Below are experts of layer 3 (counted from 0) of a mixture-of-experts language model. Rows are named router (the router's row for the expert), gate (a neuron's input weights, with its number), up (a neuron's input weights, with its number) and show model dimensions 80-119. Each number is 500 + 25 x the weight over its row's rms, rounded and kept within 0 to 999. Numbers have three digits each.
After each expert's rows: "mostly gets" lists some tokens that are sent to it at least half of the time. This comes from a sample of Wikipedia text that the model never trained on.

# expert 1
router:489510503517530529449488502514516525488524544534522489505484517516459519494501498490516510463497514508489525457524510518
gate0:526483478525553515484503496503524452517507557477511493494548521529469523483512535508496515503465491508519541486522513511
up0:472508483491477481496487459501507512449537456533502504505460471491509529508458517523476488487511508523488504474513505512
gate1:501523470504488509504524500491484488530509517532472522484521498501478495476498512545517549492505507474529467474509520543
up1:500492517497479499465489501530567487479483526461520463483492546493491509525509483460479523471492527548513496543494488504
gate2:553488479494507471545523539507508461471526505486492511537485509522491465477499476525536493452432527466491466504539532524
up2:456506535527499493541563528479517486497507496456526510498511498499490464510525497469545496467531449527523487481505508539
gate3:456461502492512510506495496520509493486494513455497494478522540522483505507529525500521513493457473495475513479475496524
up3:467469518476515494510487520525510479538504521512489495462531516486499515484544544530483478508464510543502490516449526506
gate4:444504487489539481436521513513535502488489489474472494474500481521540467506497471493483555467452535489506509487493489489
up4:494455484524520502422487519516507487512476488525477517498472514506514511498498528457517553455510536535509542523521519494
gate5:471490546495526539524552504480469516499501479533536506497499495460456530495464495503484489498520452513506459493519509516
up5:508513530512540500511490524469500508499513511542545474493490540455457548502489502503477489491536498498515514487492498503
gate6:538519524497514529532497484482506560508537524509551493508438493568485451501499508474491503500480494536505449494472481486
up6:480474542520483471519512518513428478483505490473465533481558493443548544510492505529559539522503473471481469465552502529
gate7:532500496507537509492474514485509504519502471531502523513463488464477491410516497529524530525534485470486528507509498474
up7:556502502505530522455476529495483501489453506516496501476506507485497496457529489520541534548498498517514534535524473487
gate8:468540498542488474509466488477506501489491491509538505499486484477508522536480453517536516477474471489470515444446480473
up8:485459504469528512511555501531460511493534517492487480507474470504492498519515496504502484536495534540495487573538509532
gate9:501495518480510454506530474454551486489540518448499486422485496455467513554467529504487437500495473500518527467520495488
up9:490558536542538496517539484483494510471509449577559523516509496480494497506512467516475527519478498514498534549498464523
gate10:497537501473508464487471515440497507489528539536531478474502536503485494532508457517482503475461520515444500507450476488
up10:460542511489519453494496507471492489453549514534528454494448516479471498527499507517510479497469534510473477488492484500
gate11:517517507492493526508521524536523517505506500489531475525555478489506514519470486541531490448549479534474462521495463496
up11:463514492474475509484501508467461492539488543528454472480513492481461487497500483492472459509483478468475477493513535545
mostly gets: " game", " group", " club", " area", " album", " school"

# expert 6
router:497513522471471561451532525466505518478509513502502510519484518512471461510464466488507503492467503510523529450509521477
gate0:511483531507535505499491507491463481501494494524524531542511535517500493517501444490470508475541505525527491506482495500
up0:448505461498509521519526515516492511536481483536526512488486511486500522503502525483470518524509501507502471507522459517
gate1:515508493505498471486511522511480525474517486508516471495485508505538505485519489476510485491494531511478527483455457518
up1:534500479461509503497476522485495454493479539501498517464495473512544501540483473431488499494499481488519528489499494482
gate2:501536482505495486452497509519512560497461496562540496474541492498482498495495433482489481496489488480494482506460485527
up2:505515489507513488505516495526457529513509477540511486510528493486476454482502477550482515527531514504499455482487470488
gate3:508500487509504512491520522466499492452514466486511481531449492522491542484486482473491535510488500491478526475490518534
up3:551508504513488540508491539478469517461464477504500493545526490496498466477458446485506546485485514489522512494439535483
gate4:520493513469531521482537505505491480468505518508498472529486472519512526534517538517501531516431513473511504450542477534
up4:487470486494528539492511491453484494486497477519481505511512477540518524553530513510486511526486553516491467460529475512
gate5:521478493530520517513546518524519484527502514521493572485534524498499479536525524444488521551459529495524528461514487517
up5:519517509521527510544498520480469460496529499528489479449441485480517497503477508517457532471532513519480499480473546506
gate6:486489537485487534523512545478504531476482516457537566519551491512497506512534566431498507498461517460548514510493547501
up6:479485510548460491503476477491490506482470519527467474503487500497496497507473495475513509473545511567500507515478515504
gate7:527487516477538459480467495491517523482528456521479504490512513526502508505482509499488498510513479494503509514556512509
up7:520501490496524500484516489483557512451487477503485544504511576534522476535454472551464498490533472526492541482493480461
gate8:511487455515476500489504560506531521505493530453519483528536453468452501500484435490471463484529487496523504528501515525
up8:481485468503504497487476498469491516489495495465506479490487552478548474485454512515484454495538506555506470518523524464
gate9:508498469463529491494493536540507517485513491497503509458504462539508450518484482456536501525453496527511495529514500549
up9:510511455459468501497505515503555506436533486527500534498477508471504527449506515506496540483483509477472520529499506476
gate10:560481504455531533496495455512481461529459499474468508501463525524535476513484498555508528487495452470514503457515486499
up10:455533455509505526524473516509522523511515528485496469474499476467507500455527495499474483491496533513478464525431529480
gate11:509465499499437509512509490491495515534468505506504523496470506504493481510505490509509468527555483498473494454501465483
up11:552514504474511491486491512502517480482483514500521495500499519477484440495529497485525462526517455501516495493487513508
mostly gets: " Nintendo", " ENG", " Julian", "OK", " MPC", " H;"

# expert 21
router:493472488480489511493507525489478526427534495484504499480498466488473495507467443493477495498457477501483492486472486511
gate0:518531494464515500516500495513468490446502487496472506523471521504497512486477485530509518522535522493502474506509515553
up0:488502497542486522491494497516513464490551490501486521535543494524516514488525510495521493494497491472524511488469485478
gate1:526485528501521493535493508483475523467504464498496477549512496564475515495485472469543481538473521515501455442507448506
up1:505512487498522501488532527534495547483523501466542493508495509502495524501513513457540512527534499535490477482451496505
gate2:497503482527529522558524543501485495490522517486486493533472459485499531483493482519529494492519438507483470493519450500
up2:491478498463488468449481472512500530507511483527497542495518509464520476540528448500473529474485537511514500496552482492
gate3:439505440483495533532491536527500501548514463502518504499514426484495485494477495495513491447507461447479493485477488516
up3:471502436495467533507472531535494480510504502505491518485476458501496492508463501508501477447539474467470477484450499531
gate4:487505504532519517459477536509522501483456479512507494527536524491539487516497503510491532471481490444508527481461502516
up4:510484523487487496446477530513539527473462475515501488520527510480512486525491494512489496497476474475503519480482496546
gate5:499493526503524521534469465478521494483515480487496476451505536501478518534469498510469544474493485532513543513504482504
up5:496494489502547503528489530481465526499517527526478537514560497501495454497524564516514465487539484501455515514458507508
gate6:538490495441484510503480516504487494494497466498533479513504514480472499540512490502489508494505502504482472477473456476
up6:473502488489482489487481500515490471500510549533501477503524526494470509508507437524468537500453514507481465485479507502
gate7:516481491551496470469488492510482485494491484512506534511467525476529502510496482546515490497481534487500488475453502480
up7:510477471521466540478497500475493453509520513514541511477486433501488479460524507513524525504524484539564507510503485500
gate8:516484471465497496530455484495457468474474563454535487478513541509454525485466520492439472476506502507484485494494530473
up8:481495441425497499516502501507490509486479497503506519450513481495492497483479477487451445505460530446480547492494517500
gate9:494540543496488495541503465485539508545530497484535545451522491502516447505525475522490484500452531513497546501521500511
up9:507526518496475511528503466494542512578533500491500531461535505510535454517533440534491488504475525537520514545509484516
gate10:464487494503461508519522502482504505471541540523490479453503497502507477487482465498470484522475474512532511478475465467
up10:499501475518525486487515450464509509494514506505510502508474506483523503457515505528532459477504523550492492483495504499
gate11:504458533498486500485506501480533491491516520496523484466504506491461515487509488504510475486515486519506468483557464527
up11:491485484524540489490527510518478481516508447471497500518505484502547461502498485536483503557476504501505545512524528452
mostly gets: " and", "),", "s,", " which", ",", " who"

# expert 20
router:506506526514466523490519459472539518505477487513530513484490505521511455506481500496536500500466473506498499498502519479
gate0:501496519523513503521473498497509518455544474464517490490486441498490478485469486535494508476509487499513535544471486520
up0:493492506500512480535481521513467549489498451461512478485493520491496505494475508502497501456534496519508503487473518534
gate1:518527479463512494572481559516503474541478466501495470505550440471507513474493489501497488520494521500471484466522449512
up1:517495477513509503450532516486505496483516553504532553503448567510522479518541494512506490509496464487478525497491574503
gate2:500528535516508489454475487526480519495495560523485499506482547480478456538487501505489508526501448513505518475520448499
up2:499512486504524473547511485491451507506521445462504515482521459524541495483481471513512486506533546465467492512459468503
gate3:563457467515490477545520493521501528472472462500442481474471469510516519539475489522493482477532513545493530501457477484
up3:517510504514526489499515479501510515503474496469483502484496522526500501525505556527494467496501487518548515469467470482
gate4:504453473532515496503453532528499526502474478439508498451493432501524525483523543517481508487514531489490527475510526492
up4:493529522531526476512485443512513488494534511518521492512506454538502559504539502493480544534515455521497492503472491516
gate5:515551505503520455526509517470482502505514467489489554471513492481584461476469549489513505495508505518513497504558541459
up5:520469520480542500543522533453502485552479509509498546476522500454545517458522507468520514483521475492498517481517503498
gate6:490487518531527512506514475517481521502526528495520471468508513467515536508512465531511456512481547479510541522505536534
up6:479466512527503507506523470509488508485505489489534495459503542487503526493522488517527479509455521463495543515516533518
gate7:557538510490506471476523469505512456506491519484512492505481476487485468537484527495505526503475464513511528519539475523
up7:495473495559501510508524479502490533532487503484525531506534466511525515503469464501519491468507507552491488499474558480
gate8:540498512509506524492502485495534500483519468494525493486537475525527493531524462492505473513504537494491471549449474452
up8:510489500472565479485484508505507537505491510479472490527510480491468500475507515512535538471482479485505478460534506544
gate9:506498541514496546546496486530479482505475471489528461499506506467477474543485473504493494507496502548505487512503496475
up9:494507477511504511472516528529525477507541522488493453535503535491509502510507513535443480528493477560529514493513468536
gate10:474509522483488493514476515504480489482502443508491517502519498551518471482501506508527504508447492499524444510498459504
up10:503511475495493500497554533505472497509579527506506479503518469490519493463492514522492533535478516530503521492513501477
gate11:512488436496497473508493497517483524505515508500452509470532460529474468495498499516483508541476521510513505458483477545
up11:467477503489493509457501466460492517509509512495527490523458546487517517481538479515541496486544474494480493519565540485
mostly gets: " John", " William", " Thomas", " Robert", " James", " ENG"

# expert 8
router:518508488505521523499550502510527513492491473514513557472466531483520478481491528509496479468489528551496523494500464483
gate0:504493487497530506502504524495475509446529548504518457509524487513490525455501509511488537471514501474506558501545490482
up0:524493485507539477509520496505498500492495561503512498496463501506478513473463446502490536499487468536495527481478484530
gate1:512501448506499506507506480509522530446490477489537490514525483471492489429496503481474563519512494529493504497474517510
up1:518532463503523478506475505505538458480544503496507499507515507545522518526470507539503507528520488510525517499550511498
gate2:493507543500481465527509503501486560504474516485497512479506527520478492480543532503534516545531464511475485463476485538
up2:497450516506443442501536533499489509511465519499514512468494552522445437504524562501531531481499489498472498433488484519
gate3:516487521467482483516494540523469487510545499536470524512482469453476475509515476549506520519465530525496484544500488492
up3:492449509486438502481506506488479495519522491440520482456472477512511512485449539486467511562486483464474481485509491494
gate4:525466460490461507504521506538484472508506466488490494491473522503483567458536512527490515503454484492535488481535492558
up4:476537456480516478487546491477499435491494513526485494509487508516482506451513553448470482498430482481484570487485509534
gate5:495478530512492536488541517493518484497515513491528495501479511517500475472482545490497495489519504478492523501492491493
up5:536509479512557529487549476512494527479485499431533489508498471498462519451481520501499516509512517500466524485508500506
gate6:443525504473539439497510515516508474500460477513466499466525496510491485485514476497481506455456544450504520495509492536
up6:459524510482560445516509502533501466470465498491466489471531516493465520475522468500473505485479532463517520475485497533
gate7:544476494460466502485459472530513520478495518520495518536532520506503491523531468533514477465481479524468488497494516474
up7:556475506479504498487477488520534516462472475493520490497516518503539563489550487534473526478497509537475488490506500474
gate8:500508497489470490524477470503517498545525497544496464467508500498478511494528446466494499477513492520486475457483506483
up8:511506504491526503501529467530519505471509485502528497499515466567473478513484447501500486512539548520484538486508504440
gate9:540488509525532528493462504461492482451508493495513506497519500475447488461481509513523493466520523489473473469477506504
up9:490534499488484495478505456478509551515484543484489518497456501521530511574499536501486502552511470490476497515538513483
gate10:514531541512519528534487471486487463507484491495490505469445521507484454492475473528555509512563490482513486484519461476
up10:518502520550519535475531497501514515492489480480486515501530511555481488520536529543560493494528514495462508500487520449
gate11:513491445566470494520486535513480501447543512442500482539516523496469497486539538481483518487515497495508524484493517487
up11:481483498512536537496555508493519429537500495548528496503498497515501520480534497494561458483469508499488484523519532485
mostly gets: " was", " had", " been", " were", " made", " used"

# expert 23
router:526485495522483498477521471493518503457517552490495504514501500493444542490494493478510511503482502497484530502501495504
gate0:485506530525493549525489510471489510502510509474546476490469548476515507465538519471496454534513469487509573490488504524
up0:486469511515428536473487522455485531539502498462564503485457526474531499494509499479487426511506509508514555488486497501
gate1:507483498534441498529483472528497444533499492522504516495481511490473543470512502488518474483467460490516464454534490510
up1:494527475520497503508519477493537447497503526529467493527487491487458515465500489458535476529446489488513454495526496492
gate2:544487483511512504533485479471535522547494501544487484494504512503464548481507512479477503519490527489532465502500465500
up2:474479520460532545483493449466469488488523515472496482495505503542494530511478458489466484514498515501461484482520515522
gate3:496481533507501497494549520521457502486495510511461506497506490445494516520497463479515479505527455465533523527506494492
up3:485536474556489534529514497511491498489514503506512483517502518500446519532519477509484511495512478477483482519475498483
gate4:502485527494490481466453510547484455524528539488473512447485518521481458519486515470463467515447482530502523515509532536
up4:515532507499469472538484502557487462526532505486464497453440497495472453475506517461504496517466482536510524520527498533
gate5:504501523489496502489465507511499499510496504551520534489513496492465514496490465509457510530459520504483500506513477576
up5:549500520511487531472538464483509484498543498504457469486502524501526462510504540534487495484500468494487495500443563496
gate6:492474519527502520548526476485475513500496528475520489548491502510549500460481512483501537504526538528486524530486501534
up6:499510525547494466494519520462471496535520496514497498532501477468462509473479503507511486492495532499505480506489518522
gate7:559500536504488489528485472436490493499524527504493508524497472518472498483501483498514463512467520510511523512544458512
up7:438451472478502517487508519568491520476485519500500498520521527463565506497509507509471526455487473479483475488459531525
gate8:538525494498487524507523466535516461467492474499463535458502508499508481537488496518458547502454528477493503518498528481
up8:505510494477513499485511498536521471469512467469509518483494471511531499516496550508502515490524480499483543497490529450
gate9:466502509487512481469479515451516553472479532487468511525525483490512465528462480529451471513537516515462520511500518525
up9:484515476524495510494460487563471511511494480507485450502516449543486499534507527499508552459467487551506543529481500471
gate10:509487496492518518477491494539530488507492523491527455529531513471512495497498474519484512462454520466449483484507478504
up10:493522496503536462519538499468510473487511449466544518535499496510513520501522485491525523485539525489467516501524484456
gate11:533498489484478460505461499465500524457477527504541478508458530525456510498512511411497518511478509511465529485487492486
up11:436516488480493482509498586516467483526519492502471547499480500451514538462490500491537495453510523507518486496511468507
mostly gets: " they", "\".", " game", " club", ".\"", " They"

# expert 11
router:523508491494515493488496531475504526511478497505499530536487514480512489474458498493462457504493469503464478474522488560
gate0:534514478501535548569465524474495492486464518493521504507492570495452509532518464546515538520479510491511487541550536537
up0:488517502482551489512482512497515495496505501550484516523485489493499502490498435511506495504526497543448492532492475501
gate1:541530500486506507476455523497488445539498473515507474559472481527518521487464533539502502482520527452488501460498494544
up1:505530512538482486474500506504523490511488520517493470511517549528502509528500522503506505481473508472539549529547520491
gate2:471480478511502528485495517504471514411475530520467489468493519506491498500559496509519461492516465471538478519488471531
up2:485470510518508548483470548473520523481509516500513483505429491524488458490501484496522503506524462516510472512526475534
gate3:517481519509537456529511479521502477469468523526503499516495475481474454569471529522487478459506487471495500527514499500
up3:452511452515502522480485515509521520536564490480468487499520486497524534520520483503521510529513512525540494499493500456
gate4:509494500463526515464505513505492501530517483478515466517529511474523517465474469470452490457476491497489501518496533520
up4:510516504512491531488515505470509452474469531500493506458476490507465509479514447524504500524461517537531503449469484525
gate5:458472479483512493489474533534527520503492475483505490511495493509473542509480463463507507482513496456495459494512462455
up5:458462518472507513520479488492541509521484511479504487510481449511514499506481472505514487490506506440542449483516528486
gate6:507521498477513515503514492531516525518543507494529515519500529506469475471508508483493480510458504514454524519559551532
up6:506509475500486463500478484484502474492478474487462473500508471519498495485529489516481534482550483486496497511475488509
gate7:528532525516514499514498544539542520478459521498481543518530471497525500552493546515507494529498506493519510471462548517
up7:449491469490493507487525512454447507537555515504527496496518510508534506495542476478457503514523463527502520483499482477
gate8:542476478457511528522473519499516553543498465547493525458495513491539511545481496494531488542516481538482502495514528495
up8:504495475493486519512523519553489484500517490447493508525520533496521476535506552490501522518537525488518515537523480490
gate9:491512497444522488539484524510481493486542461494480518504479515487520511504505498505493498545462475502473482551512533518
up9:506494532495539492489527520484482479539527508504487465473455516485521519504493534516521509507461494505482490550506532542
gate10:489521480507518421468489531457525514505492483494523453515526572486509484522479533513508524500487494438536497473527518506
up10:467514485459546470477505482459503492523469452522494501507485540489479486500460480516459505519509473494537490480484503505
gate11:482504459487509520529463506473485494534488491524520533499485514530521524526517494491451490483485498539495474526470484514
up11:526542538476475492476495501547535510517526481533531484477550481512475487514513490531485511506503464515521495511534509481
mostly gets: " American", " English", " football", " British", " international", " French"

# expert 19
router:514513494531472509487531504491533514472480479514517558511476520490530492508488487500479499495507516523535519491477482481
gate0:488488499453503475465509462489468475485494507462532480516510489517504505544491460508521490484479464486532495499557515515
up0:508484500459472505475538452474493518501481510461522478502504507507518496528472510523497483507480452493516487511528530494
gate1:461453501517471529482437488510501462515485518550528520500509520509526473520490504518462558495508566524473477553507529501
up1:447453464537478517494498515533473490496492518497495525523506510515500476535486525532475529485483523552532485505470506557
gate2:512531520518499490463503529476495495508458440479440523476510514483500525536489487456508501484479477532498493521496426525
up2:548491476484494537540480488465463501473502501446496529536485523456540507543488499477508444503493417528494490532508429525
gate3:489562503495514507499490503512539538540467471507496510469553525517542533457468490512534554525496510522481508504479448465
up3:540520488497530539481499467510521518545468496489518497460512478511505488468480569492518547446508478493468518548509503451
gate4:486532492509461500527511518465501464474494504502496492545497536495515473497506447488481527464532473515487467489498483495
up4:464493513521515486517501506511508494547523479510520509511513521442427507496480565542496506525482542467502520502483512539
gate5:476501515539486482516508439455516525538484478460474547513503484479520536498485494503534508481493556497475496510450523488
up5:487506535466492520513478537527540510513499478480472498492501518482508491516491447505476489508524539480526495471491496509
gate6:456482503496506505501543471479485493498541532509549463512515479522523536516519518452493501518504533498522481482463487492
up6:499557503515491516489488492460484499504481529468531483495542445522503493484517488504515496534528492517495462495455507486
gate7:466522500488470547505493538491474523491536529479495501509514537507508528497536466521536458498519522516514468530491501515
up7:480481483502499506492505450493552495501507513508466507504516482533495501493480562487469490518578488497463512465475488480
gate8:485516497485523480519522471451485478465521480477535452503523491528531500472466498519518508559510512489502504527545467486
up8:515488486455493470541497508511500474520487485534519480488524496490512482513486541520505504494503540511514470514539517485
gate9:485523507556505507513472452518487554533509461506535480513498519460530489505464484523486528516497524504488501484482452481
up9:538490507482530489505485519490487506489514542511475499526520475508461489515547524502478497528510469499541498515491509496
gate10:489465494517463502505488474514480505487475497502535532463468506501508510537520518489536453514536548514462497495507541516
up10:477475486498485527504507516501462541554499502502499473494476494461510498533521508492521485531496489455498468482536519521
gate11:487493464473511460485509472478478549534474485522494500490492521473461484515527477512510502533535542506499512479493506529
up11:491514487463520481476517468449484539517469495487497509492471520492449526527501485512552523524512518497477497495524513507
mostly gets: " have", " had", " were", " has", " would", " are"

# expert 13
router:486503466504492509478517496484513518458456492475468531525459489487476534531500484491516464482455499507518553485527516528
gate0:478485531491481503479514504474537498513514527455460520454469491503529502482498520541451493478485506519477481483476503484
up0:492477454522474532524505511478487514523511535469513491492464473485517515510484521482450534485500517519509468505511467506
gate1:502518495532510516502493477514507494553458529467496504484474491498518547517542484502517495485455525475513528495472502532
up1:469494502498497495517497480505494485522470515474497508505485502468498528552494507472510479470469534487480544502461499532
gate2:502484480512506494514494437530528464478506482502488467483462487517524542531474521515525464523442491494544481485520520521
up2:508484518449523490482487505501483542528506513497502525491526545479538482508545427477482549488500532478446497515514491476
gate3:541519495495524492460503503514469531518509494495488514452493533502479505464498502490532513456497490503516505480490471516
up3:525513516498480486504473461541504503499484469488486507525488526494508517529500492540479496482521468518512491525445498457
gate4:472505497499476501521492473483523482497460502512504513482480468464477470509482481503480540478463497470518546485473503525
up4:529447535490457461460525495503502481525486465494517482469494528495541487509538484488531527503482444549511517495487457478
gate5:452516496505501494529529513503552509456551499505540532513495488455482511481464503537550514476485533474535507511477529540
up5:506513485529502536535498515514534503465520492486516546524487475474502533484470507503507498464480481487549566478458534520
gate6:500501509547487479496471477520449506523509493480543534459464483483463512435527515494521490528428546556500506515508497472
up6:498524495507457486500475493521484506500473469468488518471468470524495503462542528532566493540472514548511474511503514503
gate7:509481514473495467514500485518514507498520482493483525502463471459479540500498494461502467515493547510483518435471463491
up7:492493466514493532501501506485503507497483533520527470495523495544526440486517500550491537461497480497505481573533527504
gate8:537469491487545505527498470478515524501478475479494500482498486522500510480524531489553544502441517501529478491488470496
up8:477550512504516488496483530503499469495517508500494436473517476458456492454484543485474484500483501458474506527515510493
gate9:503521512507463487525488508521506518467497477589492505472523514485500465516493535486493500499472486482518549488493502532
up9:488526482499474511514493452479512468458519459532464510494498501474476467518519486506514486521469534493519497497504542490
gate10:490503511507480545507480470504480463509521508515525515455422462458455511463509509484513509520491506505504566531484484515
up10:464499457472524458519526517522506468467470501498504481527508499512521493518498478536525548487506521527564486502520471481
gate11:494520488521517512510527558494512491467460502489483470542473477486562518488478444477474509473508498544481495516510505586
up11:510550478516536482496530508500552490495442498517494503533470507497558536532467461486495516497506511508464466501495534537
mostly gets: ").", ")", " ===", "s.", "\".", "\n "

# expert 17
router:503536476468458499452514487492509505451504472502503530511491512469475496513477506494487504481435521521489465478476481509
gate0:486494480490474474476535496492442505514523493592527541489504486475529537482480511525542485455472508505487528510509508493
up0:438499496478477512530527510460476519481552445558503483467482469475542475464495436514483489520523527477491495492523515483
gate1:499489484503474511494516469505521499472478496526517563508484499481496510532508506454467523525501489516511473459456530498
up1:478529551484486521526448493473486505499476526452534476506492477507485471500521532499491502504475498524535478494521467520
gate2:529523552555524521525481512481520538491485494488521474496522519514534513494475524540479463509536474530502496484488496483
up2:489519465501499487486529539485488467484508494516502534525490487496487521515518444492480532487497484477516470527549501544
gate3:499514480516486496537548516450492513522500507518525482498466455544488526522521491494509505555515499477519486483437472475
up3:496541487498540482475497481513471523479468483476483471455531451583497463482526502542548545497538493510520483437488466474
gate4:520517498509471570479507507517502532523483509528489496495516512511443517503483501515520507471487533504471524481520480540
up4:470508487497513461510529445486530486521534472519469463495506503479577508554515510560479487514521488494509461491467527490
gate5:475424483518480521552436485507519522494498466484493532490476477481546466509460516500497488528476536470471519489491494526
up5:497458498560461519522507506492494541525486491482478552524523492518463513506509484544486496477483495516474530489507497497
gate6:503506550455541465494519482559506516477537478496476480558488477476480501477484458485481481479483526502502467502538501478
up6:490493471484504495523513467476496491534504506543507515523489498504480498503478521507523496426486498525473535480547510504
gate7:455553457516479466534552508525520459495454532506535531518473491516468495493484528512471521509480483501509541522495487492
up7:518455533519494487478524533460497534518543488479477500505520505481524492448500530502498478497528494544516459500561512522
gate8:455534513516501535547502496516469497514475491443502490494475456522496469508500452453494477539474491528507480509505521517
up8:495505491488531486523506506525519528480507469478520545534488458499491515503521486472486439480509520501453445498517512509
gate9:510539537468514538493513495521527471501523511469500467493542495535477476517467493522498483489490477514501530530495495553
up9:483484512482490474507511484486474481499452495478471571524459498475512503494493442528517498516464519495472465527516478509
gate10:493530500480528481462485506479512505488502485470456460427493515461544466561474515494486516537485487521511516482486482515
up10:519514481461544503456496505498498473500528491520469504482487509492517480525496502542479505467451480518520486525499487490
gate11:483499492528500443482529504520449491505539513509514476519485551492505497492488514476470490481446556474531454508534473536
up11:460483510507524435488514483471486501496532499530513471494472531485500486497511545451470508478462523465508444475491481511
mostly gets: " Cup", " League", " Army", " University", " Association", " Street"

# expert 22
router:483495506529442519481522499501496531474496469495507519524484487514514501495485489519508534470473475514471478480510470492
gate0:470510461538554509505497455491507450548514467498553534499508491519513515503532497485500500487476475484497516486534475487
up0:529510478531551479495537526519476462516474474465554533480518494573512563499528531501493505492494499532500475461520466488
gate1:509479476493495531550524502496507508496543499523485526501466511507523514522480475513476500506507487463527495487499449511
up1:485500504524462547536468502507491515508528516528469512495513498469546510501517464539525509519462446484442477455475471498
gate2:506506498519486463485477510502466530453538513492505525494471540514499523480504473541495497460520497497518490509465503525
up2:495523527471517539516514513491505461499518493496543491482457506469500490490450541499478533495460469483512515541441483494
gate3:521487493496507495531504480508483535501531477477491535550509521453527477516499512493515556493509503475515490528476467510
up3:519463480499488509497496529529515494511500503484452521523522530475491512510507485494577542481472485507486494533449478467
gate4:528507524499472508494508529473425479531495496481477475514483449459533555482495501484544482452462536478464540496502531513
up4:491522513510544502491499501526574500471540486479494486479556498506467468540507485513489532534521509483481509570482463500
gate5:542533494541486464500514459506512476484504482530501548513506506510487499480454564522534471524490468512489508519471518496
up5:501453507474489509495484512480478497483494508500518455451483500497522507534526500477497514489479515516552541482519523483
gate6:478477495468530480530553518488519518471513554557544506511473485518522465515510499541514454493451492507536483532498516506
up6:471470455485554515498569493495472516492472532523540477475462472537509485532498521566492503511469457494512478530534534488
gate7:485535520519435552528467474536487523532456512490487557468539463502514499490522482475507542510456498478524509539479497521
up7:489505512491507460536525556491516501478557506494503457550506504487476471545477514470499427455531474522499520495551513480
gate8:516528482554512534487504482482475523491523471479497498512513466481526518526484478540513510488510505437523499463472510491
up8:455466547461529466499494513513511476533486559513536525493503519529477483458545500491479513521505516527472496565530516527
gate9:490454548453498493484493521494454491506458511490460489523536487524487524520510508513509530476499470500489536550476526479
up9:489508503494495489459450510476483515488472522506449474532475480499508488522461492531503529462450476541534468505464563499
gate10:484449536534478479507521481483493423456483521505534553469473503535491520458488475502525519500492460547511498525541506503
up10:517530459482534504523493476491513558558504497463480474509529507486512476528528514515493509494446515462508487474477536496
gate11:520491527574481446528530548526492426527500492520460536466483469490525520544532496507479489509531548495489556473485524467
up11:491478482467449482514517513528526505506504472513491502498478501480510489500490487499494484494488521503506554484517472489
mostly gets: " County,", "i,", " City,", "ley,", " Stadium;", "z,"

# expert 5
router:507533537527471563497492486552516523491504457537545529469516479495507511502500483500446487464493486493523500483506506503
gate0:502534476546514499521523504502512448505511465494541480483522475529476471460506488489462519548511505528466482442509509501
up0:506497520508464506505484502490484497479479458480590498489506511467492523505488520539506497485449515492443482488546500496
gate1:509460480553493498514510542458517489489523476496482507473529463495498497495493509474505525512499509543559530504478526484
up1:531507480533514528502540517481520496471533439529477521459518469543501458483468481498482535485465493516546518481484532476
gate2:484482501478503506475495559511561483459522477445483528441526483487466494497498466475486462480504538498539518498499551517
up2:481534505515503514495449454510473494504471529521525480527493505517500474503488520539522505540483458515461480504500447550
gate3:507507507525505544541498511548486505465511471466530487452507476503538532517490494517477494448486464488505526489522505485
up3:506494503526518534544476517534477503468527478512533505440503509502518531504529493553471494478494434482501508477524501498
gate4:567488495512513483518485487484499512506481459498490511535515503513485443429464509512467470497530496491517474439502482522
up4:528531478512528516456490473483486502476515497488537503518489512554485522442461476496475505497476483485498486502489523497
gate5:502571513556515473520466489500496542547515522513521470480506515486434518504516489470518484494505487486505543491477500523
up5:499478512482485487540514559492480489456492472489491543506497517535558493495499518526540517532508485518470475504490480499
gate6:486470497516493517499524477492518504506477512509499524510502505505466477514465489500496515496475505511490542507486514510
up6:480454520495485485471542494473461509535511515503516540494481486505523503479485499500462525525507532474487530539494499489
gate7:521538500509455518534507522513571501454528495514501491503491478477470530476481501485509519495516504441497447501521499482
up7:535493534532459496502481504488523505460541509499492432516497473451494556516476506461511540472498474474517461482537507502
gate8:450457517551505518473508456536545524503506471524506471518483463508538482495508496514500461501480485540517520548507488484
up8:514512422564503501509458497547491480512482469476506525497503482495505527497534521536486518502495499504471513450495484490
gate9:524508460467479519496469513529505530478506480515536545529483517459488515508489484511482465499459531492511484513489505559
up9:511516532487525479469517490503497473506504468520486479450462494507538531498527485512518522500483492549462502511502528472
gate10:477467496479471515486540514483505488507476511510489516472507489510477497477495462465513510480480497484521505554488525450
up10:537504504506505481526530528513487513486520486455510492542473520506496500526503523514512454518484525518494488460499514517
gate11:527513482523475479570472493508490528519466504474529493489470486525483504479511494515498479539565499495516514533451493525
up11:489515486487517501513507508476521539479472526519529487478521459508504509472467507525512524489480497474462527488499534472
mostly gets: " |", " the", "|", " his", " their", " its"